From a checkpoint of a small mixture-of-experts model trained on Wikipedia.
Experts: 24 experts in each of 12 layers, 128 SwiGLU neurons an expert, 4 picks a token, a softmax router.
Below are experts of layer 8 (counted from 0) of a mixture-of-experts language model. Rows are named router (the router's row for the expert), gate (a neuron's input weights, with its number), up (a neuron's input weights, with its number) and show model dimensions 0-255. Each number is 128 + 32 x the weight over its row's rms, rounded and kept within 0 to 255. Numbers have three digits each.
After each expert's rows: "mostly gets" lists some tokens that are sent to it at least half of the time. This comes from a sample of Wikipedia text that the model never trained on.

# expert 14
router:086180125109080099134123139157104137214148089121114132175135151137101107138160131154163141159081123084076113091123136079103136171111159127094112174136098065104122131099149167115115135094096077145129096129131122181117167147132131127095124158126104150183108091181182078102161103116146146113090190082130125162082122098176155092175142173103101157134146178186061111084126093132120081101125114138125100120079175126131119101065190171079174118096119148177152124137134134101092161122123134163086162200158144137056157127176115134080157090143141086098094131134128072108134115139181167103101089133129130145179109119114110097069129172171154166120160147149207153036139179111083125140113127139139166149109088166130114122103092119181097105198107161133142118089129169142054087152096085
gate2:154179163149109185122198121113071083152172135132132130121092135097152110104179112118119160074144149161124171185150117139114147196112163151084101150095111128089139103159128177150201117099098142159094128129143093159168129090122147105155144146128157084144073120129076117146135105132053103150156125073121126137105115151119184113066108154108077132076110089115172180124076145145060144085161145098130111071037049092121105105167154159127152126074172138143085115088072117146110095105170126086190067146162148056156120103089146120149118184139136123140133141127089135075132069148054123119119100126069144095072162095122146117132139152103118117091123125122119156110176094092103221126119162107127105123079134105128105163125141146133122184070143083160115153092104088131124128140158167
up2:145050172132072119148077172142140140086172144105149131169153080112104157119051103163163128136176121150153133103056097112151118096159076147164179084105160154051124157126109078127160159126168125181114090111145141113120099080155087114142170086165086107159139178132169114108111190144122130113145121106133121135149173145150110151116084183115160136105166165180063139063161126088107141155129134130083128135141142130205132110128166129107094072150132180112127074144146152141107120135139201140101101113138135142113127067141180118132219128098191099156117129164139099132126170135105123159123141105118059129162107139075182111135161148128139146152118142107160119126155164119168094160215167117116160058144166151098122114144196168091110111115142098091142088043121139108117127063100171
mostly gets: ".\n\n", ",", "==", "),", ".\n", "==="

# expert 17
router:110092124159131147157138058105023158138146111161104106159149182182112069107119123132117104129117127172116108161120102104073156152169119119141103199103123132115139119139158122119137130135101092188055107121124122155117161133115129158120105136212125133142142156096162118139126092114127178139128175037138136125077136116148090109083110128176127172119100153138113039095141113202178168146131110127143124103057150145138125095143142168136184153092141116119147115108169110132163149085151169125077111140141142173136147142171088114120178084164185101142121158088150179165133103072103148149131135122141147178133138083129149148144190145095153162112145143118113121140142150109087087180102089145157129117153167138107117074107106072143200111221235178106137132126140152052120117060126161
gate6:141163157135113122082119107127126126170111171117154137180084089131081106171131132103116184164170146146089123161174054163116101203149150133148107154099110136173118110144194118112094161186136087183135128095083122115193158135138090132117161139128113074108139170109121122115123063160105173150170158115095143173154177104125177098105092106131103153156135109161069165124127043093147111144115122049110153179122145146127126151126064113154132106128085127090179088131092125143125183022130080126108159125133156117110084122139101116195119153114124145154102146105160086103160128123122117212127081039148154201152159182068109119118118111173140095102159121076186113057108158115189116130124116133107129126137136164114103133139125079166139096144128174132120122123153066143129148128066165
up6:129162148138175098095127140102165127136130086143103101105076116134169142157108142145135155128150162199089176121107181141134115122156119174158094089123152104216090183125118123133091171112112226098125165131222060102120112165106115109103083180141064114154154122081129160114091149122114127125119191146101182142123092142174131152170168088159125153143148119113154137191147142148162141105118065130119141188100167092149105143111135146146120174091063149119107148111156020156115082140099069157151070099120165161127138124137120129075116129081144130130139099104158126164054115153133155145146095168152103114093183095177101108172092082172170098123149114102113155159119167094146120110132149112132135148114141125102174144122097125153006170124096162131104132082103093156144094151104164
mostly gets: " of", " to", " and", " for", " as", " with"

# expert 9
router:172093088119142114124125175136102094159099158170115124090100104150083149114126163159118114137124141125109137073130135070116127148142131133118110094104172148067132134163089092173135122114106118073202063144156142144122069152119119052112175129098118088105096151107152088138077190169082099113194122121134140078162108115121140156072197096115106108151160072097168162181175091174115162134092151151141074111165138148072121065155105063173080071163130143172117162119143138117136099122149072096129171102106159038101146133148114137129077128157126192087140142122131067123110125081074058115161110140101166135137113150121184097151113083155117165129094163128105168148160148128138175110120128132124147152130162150167126138120120142124059196103135152110135051128135041098126125148185153
gate1:112116116101193141126086142172125157133122114112142198152147150092088130099152111108073191142139168123103139125149116073094180178125140103115070172141174119101122136136169168147155078089117082095103143103104179109098117081083069096116069178094135131112057149130146126152103092105138172095137106096096065165148157101134139128098116134125096125140097107128168085114113079160090160097154156133085188123135107101137110107109142125196100102110036077150193153126142100140139134093084141182192112104087143077102128139134154144141043086072147151120097096094122114061142079089149077194121134112151080112109138127179092074110102086133188130128184141117146127151141153163157129141110087179095109114153078117109169138150138193126121141161080129097116165148146104163168103101165171
up1:120142121102116060125110146154131133165109155122110085139122114122116078131145110146138103196130142056106198127115075173109098146182153117110138148126104081141086145144104137153148155106153098121095080107036111115108170152106184108184123187140106144178101147117165117123141147164069197117123108183138109103156111087168082113165167114105066119107140114075092131146162162113111126138124132104081126128138072152151182085148112126102114155096167108122139205165121141150113132122123118199099197096101098155157125090101168135126104154108072052220125147136038074132101190157147133154113123081104086097157183107094100137158101133120159170103121126169085164150119122115144168088120105135085134114144105082051136068135149094139103097082150093119095083113075086161129159115120131
mostly gets: " L", " S", " C", " H", " G", " K"

# expert 2
router:143105170116100120148109109141165118183144188133104126096171212105056165173092132153121055140082106155088109158115131106125126098193113146071174137119169163131131092102110134162119109121111158162146076119169064119137101118146105120104122109150094093128136115129108115210135072132077126142142078146147088165094117146114097092129150117191129138154132127123173112182104101195173075118146162140124049084146070140113133157085200140054072167097125147184170111151143109107147121148127121087092159174117142068108179111111109110163175062135104131114120142156130136123126084124117062122175126077161112109109151142070185131093101120130166153171139152161119129130055122106163137150088135135132158101146058094132099117158081203145137110161160149070149099170111087096116124159136116
gate1:159133048158140096125110123151124126164059143134117118158146162119096138157161135190049109091132130132079155115102116165075116134212100179107201100137135102093151140119148130118178148136154088094073111103135106147091165145150128115104091135165207134153135100110109165118066093089136134100094090136142038153154177116181119116119107167135118160207163117096144161156159150151144137175101186123123108162094108133134071189084073105153110192126069157122154184128082209116112081131116126126143158127143156123166122121176115178099094098146130116177122113159151172137087168123124172091116147107133152108145088130093058072166140117107122190103161140119105180169126166133087125124092104138136151121166104154106179115191132156106148148139142145115046130138175096097123154139155131
up1:080146090148135121146151143096143132187158154131129110158117099111096156139059098172121065119120102104169143143130143137073138079145093130159124116074157132106097129106181165084131152164128156126118051155115067145177118156032074164166112126151150188149138178115149076138175107117128153165139166160148080170151164164144085115140155140041117120105145119083110193121206139138106129150071131136110104161123102165118128113134050151129107061154149173102136104132162102101149147102078110103093081104080158152115134086124118146103139135104116038183116139114084135115081186091079073112117124146087181106149147106081141109064084147096105106137222132103122132126130145133145075151114118118133153142136114122093092132116122135140103115077141094114097152101134067127093153174047145
mostly gets: "°", "′", " km", " −", "°N", " mi"

# expert 1
router:151135153147190086108117154056126161154086118165113110097171069081217112094156140136132130128112083146153111119046091151164096160089132067130149119140113168113068090169141081152143164156115138172120148095159124128102212135139130174126118136058110094066105130083153178149125114147148152170115168094122141125171112144091128108109156149127094137104137124144119169167136155125112077123122113171101125162139120114117146076161090109157090089144115152103115150100109125128134186081178109129174115154136181106146148185166145118114134205095144127105128168121072151135108163127126183127047119150120150078106142208096084158131120108143132161156153160123116063125151135104124064041188150105117113113101196132079122184117143097108158160143141079132129163085105205137185108122156153
gate0:121122070154111108170185121154176142136130168120197124119105147086189142163210156141078139124116082134109065140171109093146102154136204103181136055116128155144101115160118150112154150103158105118094147113107124154148129187073110114124080124074117101118074198099151120073116110157126181107101133158133149167174144107160083132193119181145111160147137186128164113125132175095091133147126133110109157161113106115179123133179163124094149143117132130133142180140134117170162126175117121149128146142088118127127125104179099118138138163172151113091085113106138097223111158159070172114073108145163079068125141166114166082110124103095109155160097065121174109138121140153217121086142170111155182141212136158146113076191135157189142183099152138126139118127152124134159156142171085
up0:095159128123112173124127135174162168155124070133142136115142098137153100122100113105131168115155119102193127168118220166074147222146101096172163138151106162160133123089086129103152167089141233087094140179087160056142131064128115105148115114114154115133142140102121146117138162129132124128130141140147135149138125117137090194190115110096124115078133170089182178160117160136088100047152103136134133079067100104135073136081127132147103097157159173143032081122099130139129127078136089123136078119133194164149146127094126097148089099146181112152138132121173087131127105124156080099111164101157071136131101105045138088194125119068190104133122130157082147065138068163122157157101153165120138135098088157135116135101134149111104090092089095114121143128142113127107094074107085
mostly gets: " song", " album", " man", " art", " You", " music"

# expert 12
router:167130114123120129077164098080145065141111160099141086148162118129122148182117131103127112154097148204097141053193123164057083079080129167133076164109123124098096162167064053118151131129131169078135157111126175105100095105130152138115140149093076033167129112108145115094130174077125141099148169189121127117142088074139176175139191122109092080136145109085107183120141123075147143105108144074103046086128163143124109127036179092097124109087140075085124154161138145143159111167164104110098183146115135132128079101107128148109135088132147083096144099118099094103115100138142079126143119138123102071153119152127143086163119144148183073121084143151089127168174128138129155112136155153103167126080124144105109110139121114131031101170126140083122099149127096124080120177135129
gate1:119165091159141166090117159164124127134094086104109159120121085120115122153145092106119095099101119083132217140114111098077097100129152093046111161121130123097100162098143092157123140145142136132131112089164139152150149093157118064103120064065162103159133134153102118113216145106075106127053105131104157089155182154129142112107174098159130119152113138103135128147147153199048110093165113160128090163094122107133187097138142132129169211122179146100149156115111146151086129136073094092106087135151082105177080147165124086117146100161136068188093130144158072103110130076095125148104132105092174122145178104145142096109136064094061121114156147144086079087145039130112143163113147157164132108053133137143109140188125125172139185154132101110121111093067100109123061142101113
up1:073100066164133112150126156115157097151055066104165121060159064145085195125142125132103156070125127102072178097144050164136116068116126107120113107166108168125116118106193123131161133154089160076158141148135167118122161128146132086117094110069126064170134176157058130121139170090076103137124141165121164135150145123187136151118171077135071090159144127121099101143165129098145149136126158119158081148100145112156147107127106080117192169095141164148102119094131158180074117163143113134087083119122122165143103064138141162143101108010137084127115140158099123150157092147134117149061155080109111141129102104109139165109166119168133110105105176146137113174123093126126181143118111149127131161149067220146145123105124140099167139163223153141135106135157153149162117125128074
mostly gets: " Racing", "burg", " England", "berg", " Germany", " London"

# expert 6
router:103055170118048107178106099150167087118137114084113109097178096153121126194179108124083114055104140161110123142102134150131187118183101188131132136137100181150156105111127096092092146104129107097171117128148100172145132122164128131086147133138142154053119122103118134167122150166117104137166086166151129173070110129104135075138122129139128152166125134135115146179114086170186079087147163190141141093105074144146146146098110143098151153101080137181146143131134138085109117131153116105103165074154145056082165113050127093167130129123126076136134093155140136109112099177061126129072137151159057078187120121088191169108101147155136177132175149118107173085152143099179125117065125133035138101122166107126098145089114140179052138097120118173123113089099102177150142150120108
gate9:058157148156102107178119146134141120164168147107150152172128156169181117099147131089089100039191122105116148071110129147100188135142123116098153115171099130082081108130141085117135070140165133167107204152108123098116168162120143117163137145121151163165141144156143103128099124105093126113136089168127186114095149141139104119088123135127196097110113127111090082181126191139155123138205146146158073137123116097103234174158216119207160140091107111077070105135138148065134138130135136068071097131095152190157136156132105140157128119165110147116127162118153108165119078151111108142098157070156122091156113084125159143100153195089144110158133117118079136128112136121149133155065110137173169154094092132151100164079221097171146108151114111108121099083132106075138116147171123
up9:140133108097161148150120155086102108197120168156117114154085122150063054181062119101128099134119114115141113137150137131117106085105117108104184084113116160103147159082134156139144157152116163205122161112070122184097154137123133147224081135183102125091174172166145098101192139209202129128123105148112150154140118141074100089131179112146126102182133033155148169048125176145180092073091132123113146102144097112169136120160114103151165133122182149134137135079097161150132139085154158104138156104170106164153077128127119111125088121145132116072146160150157123117178139115123132111117122072098065136162133136125164133141123117114134129096131107166131115128056099102119093140069142079110134140121103137117099108104152142066166215199103098112123149156092109127150047141080106
mostly gets: ".\n\n", "\n\n", " |\n\n", "==\n", ")\n\n", "==\n\n"

# expert 7
router:098196110123139121061098100099166130097118085132162150145101109148132069139135085147155180160186137101126144183121161176121136155091130096123182071170100103129163109132168129148161152136155174066123137101108124065151145122125161068110153122092136183094157104129099137144136197095168115134073123132087135118124132129110084130173128093096133139095123144134171138122094169061106121143136120146156219094170151134145102135167070147149111116161089145111064145111162152164087170140102154138099066099126105224194104103167145097127134137049181175128100134124066149136124125096131106114171104128070144161088117138178074147142132101099082174107136106179090184154098128108159123108118109118119143180143145096133160184130167069147190058091145107149109175174140152108162122112093143
gate2:127146120139103100105102124167117080117146103094090105136150135139092156135114111096128159078146085167138120085160120110097172090143129091153135135173127133083215166121090123145142170107125105117169126147101057078086197150087052101138138132140071128145123152072118160165194152175153146184114166102109115089122126141069061115115087072123089151105133121180144153094135118151112163129161083059139166148155119081140152175139114123182165151147143131103064075121096150116194114156111150123113117091148129133170178183128126090130118160129125174166100127159144090117175210143066126126070142135136163124126134103146100082149150155144151142137113173110093055107062099121044098182057125101086111113103140192135149150141191129136105152156116157090153172119140179149114092097099121
up2:151140160060112176210128145134163142112082085158125117132154103110145093131186171139113086135107083131059103149133156160162195108096133141208099089160145126142160073085160111126093128176132113128152111133089143149092115162119104067136115162131158121090100153126191114140126128106142168122135143207113101175118111166147150125156111130097135207067103143102153114104116098136180167165140155114154163143107201135101149182173104154146168170168181131115110156150107136188107160134151148169131141194104107130172118088108199125160165090154136106141103124145153137125147094178083159186178101136102086149046107142119168140112196157093088095178082093118155157166147155171148114079150161106117051153133112183156133133141165131153131154109120116125132126113222126126152095116109153
mostly gets: " moved", " help", " played", " take", " led", " sent"

# expert 20
router:171120136125162132083172152080118141100157135076144120143129070124172120092145103128156153116118120107147130077173147157112125071086156101166108146102144057116097144130146102131087166198146147112095195108076150150092163118094128170155112149119100107129096077087122069069146112116091098110206209059133121139151102122133155119079087106075147050124165129130098116124128162039082209187187149098115085155183158122093128149144154111147109113165139139066144126138094138183123167146094118121146155163168120147155112117090141161104108108111131127116132056144180092144102147124179095133189127132157079099110113133098127124167105108133122030158080120127122135128132088139149124089150141143065133062092119083147100088137132177082108139095102092139112118122096070140174110137154109
gate1:142139121195122155088169166117146116131093095138070167130099083109105130167152133147140154111106130088150068099114148131126163128088129068101142114155153174136098139053144129101133139139132157108126146102113109105164116121063175096151115082102069149121091102126134059143105050167077083178095137094119122091126139139099101103133098175155147123138178119106107150104088126071091178163189138117127134195098183106217152135116175136138107148075156142122046196106141117170118124124130126131157148087141158090137098117163111138152185091121123131164202140097161105115069103166078077101133149176135140121098134156111138152155135129149165158154120089143163087152187097106096125155119092096108157086181123185032085138152112156129125127145096119115082163071151048095144149103140170
up1:064165141117146146181130152168116186161141094118081095155196123145137125136087113138139125128125141118104089073085117093148130109131181112133087098086155085128121138023094189101101091102174106189148077164154187155169153092101116159154131147116145124102165096111118106092143150162140117164156132098133139119085163203133103145067147070132140138108149154100158154146139130134141120165161193129138104170156106155106121108157118151156090129114106117175083139145122080100169164160176172149147116169113130088117112187181101142124146202171071084188082153116154115116112141198173087109135133061121101123128121154143112085135164151098087180162198138111139170201151172160111079098108118101128060124124185155187080122137173083147127131165135132137104170120113137131164109172154142
mostly gets: "ino", "ina", " Michael", " John", " Paul", " David"

# expert 5
router:136139142114122113111109111124146106050160133146132112140137123125147121133064111166079129165167132168122139164125109073137111144108162107163123126157124137152101086091137108148155112157124147109100157160080067102162108108171157092151145129138188154136129176139147145181144079088129153122084037185131211126116111111145142133171135133100147114073153112162089134105100216067178125119141069095138188136163122094125147144115194148142102158064155074095181100121164139148114140118184199149196135116127119128153166147122165100107126114124084131127110136066058136104113172124173136143128111127114169161090112114209062090150147079200159069149098128142152095145130156123133103173140147155221161112130138156078117121103178155136138135170077118190115141105166191079112143154127131
gate1:128157121108116146149174108168084145140098150131088062147136075106125144146103175097176124102142076136070117111159156155162100172136086101170049114135127134165106100092113115124090086066107144117081209104184124100192087153087053061118170209151116095159141123145120139094131121165124084166139150123144083118143126158101151180103132116097171126094139152139195123130094128118091137103117122186128111124173179060117134123128170108112113144059162160127103163190118134119150118185126127164137142111059124152054167125163083081106136134177133179127121171144194074186105135172153114069121124108145158155061101124159144111136136162161075152087129123118111143128131119139119110126158106111126187193129117177132133111145115135156168138070070164140151154151099174091146158138114163
up1:149153129058117143086124127123077110103130063101164096134180151126122120097161135104114136145121099143155102094137115143140149100065126129129080068078102107108133172141068102173094150156135131125072113152144137116134148138092092119104169142177209135118171120170035096139144151140049110104161079164141108065224169074070107123192101127104075072137152150147142085152154066104133153131143099134116156122128143102122070113177139145150148143175181128116132077104155190137146107174168109160140155191098156161179130116128141144200122161178141109111060127146110122118111109138152144134144117101134160135163138159085086120123052195130111103122139145145046123091102144138091132110122115095175114133131127157138077143094117087109130143086160109165135199124139114110122083051112123
mostly gets: "ation", "'s", " film", " his", "ations", " season"

# expert 15
router:114182104144116096070096154133149175118086134154167150073038147135068109159136119121114159103171165124109110203109143142216117139112115146133128061135136179123148121156171098146155136154117126091210171094096146098187086117148122095093172157095172187108142127119114158098114181153150103154091114161118114121174135130129150108155150144150199180158131164143173160153129084110084106153102078169138170150082093131118075097151071134126112097181107121084075146140104168126134186155067096173102101108102136096138085179115106108132076122087141104129109135191080202111137116173103137114103117144127131166133171073109174125132095113083031184124097137164121160165154106128113127115127147123102091124151137130104137146159150108120200093087134111097123116155133117169177138160125188
gate3:160144180127203156125128145176149135163195123158117176196176101124147111111138140087068070106185092203147170135125147123172166120112086075103155141150175085146115112110170158167119091134121089106085067140191150125113110141098113149148075178164131130141096126147175074134122146143142122141142151118179082170124168088130136081181086147034094166179117118125136118120149125123087100152123122081130108141088165120120069186097121076109116134163075139125082057087109125129122130124116184117139191110150112143153145138149159107140108137108111128079097133143106101156166128137126066097130166083184091133148187148084100138077170138132079111150135128127140052139130139070119160124132110111089161143137107060097164083165131129141165136109135134176108083101157092152151051143145176
up3:133129150162108105117175094094048151143159178178066146111140145186169153147116166090143147100094127178095131139172101185116156178069107159114206116065110090186106123181116109130141164150128093162115152134156115138168062038087163154145103131123229118132125097092078086102158092161082120152123109068150091101135099129151145123112110130118173090120121129157112131063136102130103122123171126121106103125106161127132133125178128072140137118131143095087135076143116161129165124128142125104142139178149123125140202104134117101164091122112134131107171076139157130066107096168032175108080093122165084095113143146078131172172099186144136123107074117118112131085150140117174150097161134110089070132145118097097064125145127089084183106145078163068127148121156118156113154175123146
mostly gets: " car", " cl", " set", " test", " ass", " sl"

# expert 10
router:143130120091082110162155159138081156074151089133185103144141169135145079096108109170118140069164092141136137142160167135128167177162146103128167129108149104138109142133197170164147108122136152156099120096147151120115177109130173116128105139102112131070102079128102212117132120138115113162094084101141111057126147158196075156086036109072093117088103121081117082102109111138097156157139168094153144164139122132096239057201075150136103110099144086094084098134112087115136112116097127135146053142092175157125137092136099137154094103127074179151084157097172172159120118109122156145133140117139077172092105157131139111141120153097173122090174125129113114143084071159185143097135158125091135130096092101189134108157151056083132111107088128099125118094097148159192161079155135
gate0:101169181158126176105115130103149176186154154131143178128068144141124095138074161154162173137081118111156102100122137121157098075187110185145130140158120172102164142177135072084163123148168067127148191052118108083126120090103139168129110175155107120137145126201054086127081102142137134127113104102109148108175050082109090143116165109110123151159172181183120138163137126112116131114129071201108170131162122086130097106125105183128144075117141152104134114157156133079053192084104112151141115134135108082183135097116102141111115164132137140132073197216121152149084125161113117181144155129074092135179148134118153166172078109121119086116158096111115193186096170158104082103159096142108105083155117077149121089136084121150146110142150158169160157132124127137116131129103128
up0:169138122118148110114131119142084117130198090166159107118107105097073133105100137172075108109123177156094124194122060177151070146084094084123159143094134168235168097112141117093135061119107120098073166102099146147132176156134095191120152091078154136163107146165084148153111075157186148099126153127125116139122134138154130104033095118121134126124100182154179164160190164165140154149098093123132144137121105093136153170195161105114139154068113171144152176134156145110181158111129110109117052103118147153103179197107136125119067133170134102125136158148128149158149154125100124132120092100104105156116131113102089149121119128145141031113158045109140127140120099147145088140074083148097159134144102096111104096122078122107136202132126188110096076154157128179111089171124131
mostly gets: " In", " on", "In", " ex", "On", " re"

# expert 3
router:084114127094095147138156104147127126070099131075092110083130093146101163126115109092129145147139103149120106106134119141143146005107154171102161098125107110134108135096059144102114145041143099106130100100130094129161086120171145148122130123155103110181128103137061105120152150153125134115166137200158087137159094131080140156127105099139149080158091102095139121078097081164214102134118114133164058099148103146150103225141202068135128151105123132221134144139123123134138131111108080133124102116128140099101138093129151124153166148139127080137143093138102127102112151160109072104095110112155118103100122159180195132156145097189173152152129087096140088100159136116118137107105127072109153153103153068102101158145089206145070106088093123049131121122119091158085125093021110
gate14:090108166089121117168183151106121142107166134141132118181114138112089170121072108196149094107170155118074103141126107156142151100097125120136164162164099166129120137193085177111168131134149128149092119099142172157116168152138118159131141077086094091139156107206106124141135104117156146103185163195106095114164134080071136126152135147116116149060111097228134154109083140107140153065108111085134089139097126205199085127152088158159138117114174119120115134148141087111113124078137120158122125061098127134137187145189104188116148148144118144157118111166176077190122108105146145050146163141103185160089201116146078154144160126134161162131097120122082170122150130151102136079141172106107109110140164146164073077096204098136190147107096144132139138144149153104162131172087186
up14:141172105144114165131147074068150143109139187103141119117109131131129116184086161092130113137131118119124122142132055080140124118083159121112129080121131130131155133131161125142190211160115160163123148097123117129093104130092102171147176189188077114119162178149181050118182105078137127117168083091187137137132104156134076069136132130129188102117151147113140096110170129136113123120113138104162142039179113178115191088105082104112139138115149125074078152064108093099118141126122226124143183081145217170137121155117155153104142175119197068151114091123110150103141124094176144069071126094085115113121114117137130131120132128133088160176162146098152099144167113132124075109176151101086159125174117137129153082113174108156146155137116154128062157182141149171099173103089152
mostly gets: "7", "8", "9", "6", "5", "4"

# expert 21
router:118170103122110135105146074127152086098104163147116129195112172119114113178126127172147146102122087200141114197185102128136142165200124132158150155160150116132135122134106077089120126154160123183067149157160110112115129146145156103112188112135126160124142122151126170196168098119162158126092096131160183146127117162118061129182093107143167176091108103147087096077152223096146165136144067096151178101109137150142081097160132114134155122107141092107154106132163143110121116109137176104140075141188120196124123131146155147170125152176132170153144187072180154113114128089097105123172158166176168137083135081158074179143142152106111218135183099137125071104090140117125144199144119145187074149162146181123152123126170102140207144182153115135096174123126178107127150101116138
gate1:098041115154143157137112173116150157122141096069100063065090108097154082107138117137141141147081139141165055109128120107129112146127120068121060135139105140113119160142087118117163056165133166192141140122147175105112134175177101118185083136132116136087130140139122118141178145103120150202090134127093119158164103227089087107128122113180143107111185144172099121116124051206171149087123079110092136135100107182189085153090133139139124087087077156103160126124108101110108103051112121066143117105128143146129149111114093134168143107133109119132162119155103159124166139162168172118069126105170161170145107157149116138091117177138120144190151137117184122121124129171132133166160118106149173086139141149086107105118092107078118105148107095063127179144125139196176148169180067
up1:120104134085135095158108133143080072116175183144138180065144159138137174155116137078148128131192054128202142149125148110080155119107152123198165155099137128101118158104136157127110094070096138134111140142157156161127089106091116182134163062122194196157132135103102142104103168077091156107105087092111137108158079101159149149144111121143105136126114071154203101123102127091155170241073145149154124084062156087110153142131182146069173106157184111145159127140098175121137113120115151185170110145162122069125103077121173112120101109105099132187103120129177097119136115094127121125170203133170088108129069097102157110131064132108108166150115105122169144119111112099114178158065182111125089093105124100107125128119129170175113141130152140122117106186156158097120082133100120
mostly gets: " was", " is", " are", " had", " were", " been"

# expert 23
router:134150130121154116100085111117090162158116148173115127129147165163158125077140129091176135138202140167123117110154109117168121155090109139129115153109162080100153172125136095135072104141150071162058117139172079158107078113133163163127096160136120122203108121112183174168146098042163148092080146094138137111150126116088128098191080159116151118063128127125108095080121195130076139084095109164102163190100118132135088091094154144135149134128128106108165099125096154130158174141157176078140094166153074161109158139140142138061181085163123113103149192100193045099160135090169118093137124090128179087182116058136117134105148142116171124104121173126100156139151147113125127179103184162186120151127145143096103095087146092124179067194085141186103116102131153136098114180123119
gate1:098102142122139171076141150125148073077065161127162202199099153095098175146162125164091135085112165139116135111069169132137132123113142093181102191167167139155094108131114103172172136147084118148112135194145116162078179117167096126130140187101086107111134045142112130184125133124122114078105105127140115109104116140054118160145173124118098164111077151118122122170153151118181161119107165134167120140167116145110144097138130124092117092163122138119089112150164206166172106115097153120052132115149146101168196099132146115069092138103122146133124149112092160099106181137112142168119157169120127116161143089112153078094177122165103100127103139143149179098139100083130163076092124164115109155186182144083240145125135145147071118121075144126118155082110104081176058126145085
up1:147144102140103125108155071117109161123116081154188173046167137155083134142087093147144084146119129181160116064114109118097097122129121098136169156115097085072190087120123113111170127138150120105109144112071099156147119180074105118237135120133085136156118161095174119093119142149130211127163161130126132124131132104150074080119084094125171125085074081122111099127161104150129111138121151139110128118139119169061166153143115113110106123117082127156181158118130120139025150058128129193180150138043169134152164147144138136120133140178111167084157119149130119171097102117177137139140142146132229138115112126095170181156085105095134144110112103162148108104078126127099136122139155137154185151146147060135080182068091229127156120140112105146167116123119126155143156152123150
mostly gets: " and", " was", " is", " or", "),", "s"

# expert 18
router:101098147120129103179125166154135107164146109053079109099102117081085179085118110082168069122075112098131118095109067156129110114081144133091144113112099117110135184096070216101113137073104081117145091123107094147109099102167122107111165135097116160158113095191061098070113195135137115145170186125143109116170162142139112132118149193130134112065119089088097120126113067160123052164110171113128165120149146130110148194089135153121171203119127123199153155132132103166136095124171085108156179153139165082131100101160139126128127113147125106127118133175114078088118172161166177154152123084125131093097143164175142171059099168143164193150122117115191121037138145138071127143102150115113145126127156093153102149154155144151122102094104103120188149072124093139103114146104110
gate25:141085167141131079131121142103118091185160077081192097110083138096128132123163117199153154109158128148157141077171163119123169122104181056068143195165170101120109146135187103069129089105158085123125139091159131140075094144098089132087153127056140150103187097121119121104112109123138096155127157172111084136145142095188098109062155116106143106158134142154124140138158093112167160104138137120122135139146151159139125170111137115117160157117157104096124164106084107140104071119148189118128184165109100131140042132107132153132075152177121114150098072204176112127134139182155098151168108160113108107174092056108117100095086123141137109178143115156106153083090161140122108124155107139155147084111120158143139087149242134066168141133166097136081108084054151114123134181162096
up25:114181133104140092169086174158163170102104093048121126136149088191168143132145131163156075104131141223116086046179116126081159088068139179079139122174141084155092129102196163164125134180149138201144111116121109131143138162159193112101116128163138101168109140138095119097137140114148138121140082136133127137111092065171157156128106151139204080163150148106099154093153104134068144108146129175146110185088158187136131141155134094116092053117121155115124161108141128066138047164128093135100143071120107143147070122131157130140080121135155129132145120147161134068156164126161108174148112141175138144136145134163131136165133174139143107142100116117130134108160122167208145156132122070145115120101074137116142107173137159096157152121171132090107097078138097078070189137209129
mostly gets: " ", " (", "–", " [", "|---|---|---|---|---|\n", "|---|---|---|\n"

# expert 0
router:114111122150115130106108079149190118059171130125124129170180133018144093157098138138163127066135131134108109190078110101081181148174136129143108082103090144128139078157153162112091127187098145167136167115085129096116147123108177121148150126167162159086135147093143160197146058172175132139087065200150157148102142146164092180146102126158114139153096134185138156124112139132103133119127103121115211138118149144133153158182105096170169070131112110083110133105183088083147127097098170142145115107147141113173132159159118100163039132210129115154145128136158152131138121073123158128168152115139121125097139194154082128147116128124091106169153144121102129083100156100150085115114126115194131166145097152154150140131162145098193144130213101110098083155121214103157131086150155
gate2:138108093117123110138137128125084096078132155127085116125062133045136085124133147099161117132134080129151101125195146136135139175157141077108085114082148102101114166140104166088144134180119128121119161097155130113109129090132165122154113130126132168198147137152070099100100111113155071101083122120115173118116142125168122038156108172114122165170044107148127138125172168149093098148172169118090131129149115131145110151126136046153217141165068113168120184088142109119147185150128110149191110140107105134114155123145022057182094153093103100132111132147117141149173105143194137137103122106089095168158145146121130114097180152122141175146172082129124111146113105208134109174130075176126100116119117152130182180061094128126143179040124157144147131121113179144094148094085136
up2:130170156108081090166152122110093127173097142151135105094106124143119139125088123073173129127127073100124162113076129153101147133192089110085172142156144104076116104167185144087209117214123088119132092139158178093090139124080188153119151087094125078141165118192154123092127111146171125060115125150139113151131060052133083181117080108137095045121113092085122084182137117145099089114153107148138113142185175117061173136117133144146162110101136143060134112109162121129067122084140145193131108121153071126155224137112110128139135141133138155202111121122148110125144143176112115138136189170165097151119115117167142067192060144115168119166124131169087164186108135140103173143126152122134143115170096123125144138097084104148141107126177138138158179117125105089174142146115132
mostly gets: " first", " other", " all", " most", " later", " more"